config.toml
n_layer = 14
n_experts = 24
experts_per_token = 1
d_expert = 96
d_shared_expert = 256
router_score = "softmax"
normalize_top_k = false
routed_scale = 10.3
init_std_router = 0.00919
norm = "rmsnorm"
norm_eps = 1e-05
tie_embeddings = false
batch_tokens = [65536, 131072, 196608]
steps = 4179
dataset = "wikipedia_en"
Below are experts of layer 9 (counted from 0) of a mixture-of-experts language model. Rows are named gate (a neuron's input weights, with its number), up (a neuron's input weights, with its number), down (a neuron's output weights, with its number) and show model dimensions 0-95. Each number is 128 + 32 x the weight over its row's rms, rounded and kept within 0 to 255.
Before each expert's rows: a language model's description of what the expert responds to. This comes from a sample of Wikipedia text that the model never trained on.

# expert 19
What it handles: Personal-name pieces, mainly Slavic or Eastern European (Vlad, Ivan, Ber, -ov, š, ț), often in sports draws and rosters.
gate1 [116 122 114 118 133 113  94 138 155 121 130  85 144 179 122 194 125 136 178 140  87  55  93 136 149 153 114 158 113 208 173  86  84 139 140 188  85 138  87 126 114 119 136 158 101 118 131 117 124 157 140 220 173 190 122  95 161 143 131 130  87  72 143 146 123 115  97 128 161 135 113 138 118 152 157 180 170  76 127 110  72 176 188 136 116  94 102  91 109 179 133  92 133 160 161 121]
up1 [168 136 134 159 132 147  60  67 141 154 124 136 122  81 107 115 134 106 134 199 110 123 107 101 111 114  85 101 131 106 151  93  98 147 132  95 107 152 163  95 122 183  78 127 153 106 117 110 108 111 162 151 159 181  75 139 192 143 128 201 136  89 157 118 159  99 102 133 102 174 182 120 142  71 182 139 143 161 114 121 153 171  90 125 128  72 159 141 106 157  96 130  85  96 106 151]
down1 [ 78  74 119 117 125 100 112 142 131 116 163  98 102 136 100 177 122 151 113 162 140 169 115 113 124  88 144  96 121 111 170 131 163 134 106 100 147 156 176 125 105 116  93 116  98 126 162 126  79 126  92 149 114 103  63 114 167  77 165 151 143 145 116 151 127  79 101 148 135 199 120 133 164 127 124 149 133 122 126  69  81  88 197 160  89  69 100  92 113 128 106 192 118 114 100 148]

# expert 15
What it handles: Words that carry a sentence-ending period, such as her., them., streets., 1992., plus some clause-level that and commas.
gate0 [127 210 141 138 140 130 142 138 201 127  64 143  68 132 169  92 149 121  66 165 118 120 125 177 145 138  78 134  65 106 145 154 131 104 109 133 124 125 128 115 151 124 172  66 135  81 134 177 101 144 178  60 204 118 130 123  50 121 142 147 109  77 147 154 151  55 108 139 194 111 104 120 122 140 112 170 126  91  98 143 208 183 108 154  78 125  86 153 140 151 199 161 110 106 148 108]
up0 [168  95  74 101 121 120 108 125 111 132 169  80 177  73  77 141 133  79 151 143  94  61 134  68 150 155 145 138 148 125 161 103 115 128 147 173 165 130 155  82 112 166 182 147 166 102 112 169  77 136  95 108 107 132 168 166 135 167  76 118 154 108 119 174 138 168  82 128 117 159 147  80 138 126 153 156 156 101  91  97 121 157  88 150 116 124 149 137 122 151 115  21 107 116  89 153]
down0 [155 106 106  94 111 128 141  95 154 137 159  91 124 221  97 139  96 131  87 106 156 155 113 152 155  84 100 140 146 164 136  78 112 188  81 163 117  99 121 111 140 139 134 151 151 170 150 107 147  84 161 140 210 101 107  70 105 127 122  92 189 114 116 136 157 149 128  83 153 140 126 137 133 158 137 125 113 144 160 101 107  90 157 144 135 148 123 137 158 122 143 150 196 145 120 124]

# expert 17
What it handles: Nouns for systems, programs, facilities and activities, such as development, software, policy, programme, terminal, meetings.
gate0 [ 91 134 199 145  98 128 162 112 159 160 128 156 185 150  91 116 163 124 107 173 173 176  98 131 107 119 111 121 104 101 163 162 140 148  91 120  85  93 123  78 138 120 141 111 156 137 162 147 120 132 103  69 146 175 186 165 121 107 146 105  74 127 137 154  97 155 120 147 154 108 109 148  96 113 150 174  95 124 123 178 100 124 172 120 157  94 179 127 131 130  64  84 184  91 108 173]
up0 [124 134 142 114 123 125 123 155 170 144 154 130 143 109 170 135 160 111 110 111 150 140 162  72  80 123 125 134 113 125 141 126  84 132 170 161 177 132 145 200 136 110  91  78 160 126 141 190 143 107 105 117 137 155 178 166 127 126 120 147 155  80 141 144 130 112 100 116 104  66 126 146 121 164 104  74  82 151  72 122 110 145 116 140 156 116 118 159 145  85 174 138 146 166 128 138]
down0 [198 209 110 100 145 143 145 131  85 175 136  80 130 178 162 133 136  58 130 138  45 150 139 158 166 166 133 103 142 122 113 158 167  65 139 120  99 166 106 131 116  93  74 115 127 130 160 117 161  90 131 169  85 143 140  88 134 139  95  46  86  66 110 134 133  91 149 161 114 149 166 155  99  82 117 121 135 153 159 118 179  93 165 107 139 165 138 161  90 121 101 136 179 108 108  90]

# expert 16
What it handles: Inner stem pieces of common words, often inside quotes or sentences, such as unacceptable, addictive, vintage, struggle, and short nouns like command, subject.
gate0 [127 118  81 123 121 168 150 104 155 122 150 141 102 155 123 153 104 121 152 179 139 156  64 132  97 117 118  73 138  61 156 157 124  82 150 119 126 153  91 114 127 130 115 122 131 167 132 115 154 125 149 157  78 122 139 164  92 134 164 129 117 147 135 130 165 115 133 158 143 139 113  98 162 119  94 133  56  96 110 125 171 127 136 155 136  79 112 107  96 131 112  63 122 135  60  86]
up0 [110 135 178 140 116 113 158 146 135 199 137 119 169  95 174 127 140 153 121 133 119  99 153 146 122 115 182 139 143 151 119 182 144 113 180  85  78 151 114 119 136  79 136 137 123 144 111 108 133 157  84 149 152 115  72 148 107  85 155 140 106 177 127 120 156 170 158 129 115 141 145 129 134 128 144 184 144 126 100 137 178 193 147 132 109  99 111 134 139 123  83 126  89 144 145 112]
down0 [127 136 119 104 104 130 122 140 112 162  78 110  88 176  94 168 154 151  77 138 121 125 103  85 102 233 100 146 125 119  93 171 111 133 154 148 111 143 134 115 163 107  74 187 159 134 119  91 121 116 157 128  99 142 102 161 143 120  88 141 124 152 181  90  79 115 157 118 141 179  88 131 144  88  42 156 130  47 205 137 115 113 108  76 136 149 152  38 170  66 102 132  94  68 144 103]

# expert 4
What it handles: Letter pieces starting a word or compound part, mostly w/W and j/J, such as sidewalk, Horsewoman, south westerly, cross wings.
gate0 [137 107 166 171 136 150 195 102 160 111 159  69 135 124 149 105 135 113  89 132 165 134 132 118 127 126  32 107 160 118 105 149 145 118 130  86 161 108 136 131 182  78 124  91  92 128 119 101 184 135  92 117  94  95 160  60 121 201 101 100 125 169 147 172 107 134 127 110 125  83  92 123  82 102 130 122 127  95 105 138 116 137 199  66 200  94 170 114 141 169 109 137 114 142 143 128]
up0 [122 210 128 143 145  85 152  98  91 135 139 120  73 118  82 137 148 143  90 160 139 132  62  88 168 160 122 130 173 153 143 102 122 128 166 143  96 133 125 134 134 142 151 182 136 151 142 129 161 131 186 243 120  87 117 152 126 110  94 147 107 146  85 134 141 202 132 176 121  86 115 121 102 110 127 142 123  92  78 134 118 126 119 143 164  91 102 125 130 164 150 109 194  78  56  68]
down0 [118 136  77 123 123 134 132 179 108  98 125 121 126 168 107  80 169 152 136 144 144  76 120 147 117 133  68 143  92 126 115 106 127  88  85 112 117 161 137 121 141  66 123 118  85  79 108 154 207 158  73 150 147 146 137  81 137 138 151 190 199 116 151 108 157 125 136 145 117 159 146 162 108  81 145 173 133 159 127  51 173 114 144 191 150 138  95  91 176 119 127 123 120 121 118 125]

# expert 22
What it handles: Pipes and column-header words in wiki tables for track listings, elections and medal lists, such as Votes, Candidate, Singers, Title, Silver.
gate1 [136 146 128 128 145  74  80 103 200 107 129 158 163 194 113 107 143 145 126 134 155 169 109  68 132 131 116 128 124 125  99 116  97  99 141 131 144  75 125 104 146 159 112 106 130 197  62 122 155 145 152  96 165  90 135 198  96  98 155 125   0 100  86 148  91 117 141  99 105 113  72 160 117  88 182  99 153 133  99  92 120 127 172 142 136 113 122 127 146 126 147 137 133 178 112 151]
up1 [ 83  99 132 125 198 149 111 142 149 170 161 126 147 150 123 189 158 136  55 134 147 158  60 170 109 143 121 114 102  92 102 156 150 104  74 108 170 121  75 138 101 114 116 172 150 102 133 112 151 141 119 189 113 156 132 150  60  81 122  94 135 193 120 127  98 142 154 144 145 183 132 114 122 130 105 136 117 132 185  77 162 127  87 131 116 165 103 189 166 129 107 133 155 158 109  91]
down1 [104 128 138 122  97 119 131 118 212  96 159 111 133 177 126  96 173 152 143  60 142 131 192 134  67 113 113 140  90 170 133 136 100 101 122 145 136 164 136  84 143 156 126 170 163 116 126 109  86 112 105 116 127 145 158 110 110  70  59 125 157 183  75 116 131 125 147 154 124 144 137  60 136 135 129 118 109 142 152 167  81 127 175 155 189 150  60 130  60  75 153 104 124 107 105 163]

# expert 18
What it handles: Auxiliaries, modals and infinitive to inside narrative clauses, especially after pronouns, such as had, been, would, never, have rejected, to explore.
gate1 [130 111  74 139  94 109 133 130 143 140 114 114 166 127 120 141 127 164 138 112 109 124 157 110 145 143 109 155  63  93 161 114 170  85 145 106 148 165 148 164 152 152  96 116  96 130 152 136 156 144  94 132 144 156 148 121 136  80 115 104 101 130 164 109 141 150 102 151 194  90 149  82 109 124 148 115 111 152 127 107 133 205  73  94 160 142 144 107 106 106 141 151 108 149 106 156]
up1 [120 105  79 126 180 114 121 166 131 199 110 133 104 134 114 138 147 141 130 125 139 127 181 113  73 104 123 126 125  83 105  52 106 126 130 126 136 109  85  92 143 142 165 149 112 115 111  89  92  91 142 163 147  93 151 111 124 133 146 199 131 106 133  71 126 110 135  91 153 153  55 107 176  92 137 150 158  75 156 121  98 142 165 144 119 103  98 105 115 140  93 157  65 159 160 157]
down1 [ 71 116  74 116 138 151 151 138  97 104 154 168 167 135 168 115 121 116 137 173 195  98  94 136 122 163 157 149 107  99  44 113 101 162 141 105 132 100 155  74 104 145 127 107  98 112 192 137 150 104 137  93 148 167  73 126 107 134  88 170 154 129 117 133 131 119 130 185 126 121  67 142  93  92  87 142 175 117 140 130 101 154 142 176 145  79  92  30  95 134 133 174 161  85 119 108]

# expert 8
What it handles: First syllable pieces of uncommon proper names and surnames split into parts, such as Genyk, Degamo, Potosí, Harihar, Stud-er.
gate1 [171 118 145 130  85  99 124 132 132 169 103 155 127 175 118 119 119  59  49 121  94 153 162  94 113 103 114  49 151 156 157  99 186 146 108 176 122 137 172 135  86  87  72 110 151 123  93 123 182 141 150 124  32 146 107 140 159 160 188 153 139 171  82 117  81 141 107  52 117 116  99 137  92  78 113 167 129 164 113 109 162 113 134  98  98 126 155 140  70  88  94 114 130 151  94 136]
up1 [136 138 113 124  67  70 159 190 169 106 122 117 174 118 114 143  91 147 142 140  75 128 189 113 137 118 154 166 112  66 167  87 174 102  85 121 107 131  68 134 172 141 161 164 114 135  58 152 148 112  74 102 131  86 137 163 113 121 145 105 139  95  91  70 137 178  99 116 168 137 121 167 150 138  88 158 139  48 128 118 143 125 142 124 169 123 133  89  97 119 123 137 112 131 119 143]
down1 [139 154  93 104 175  90  99 139 217  50 146 164 128  80 191 104 165  89 198 169 117 125 138 134 120 134 132 166 109 121 177 103 167 149 127 102 186 102  84 116  74 151  79 151 109 134 132 143 130 132 163 143 190  58 130 176 151  94 142 118 112 142 136 177 148 107 135 177  86 149 133 147  90 118 145 172 142 144 154 141 146 112 156 172 130 157 128 100 194 122 122 110 111 109 137 188]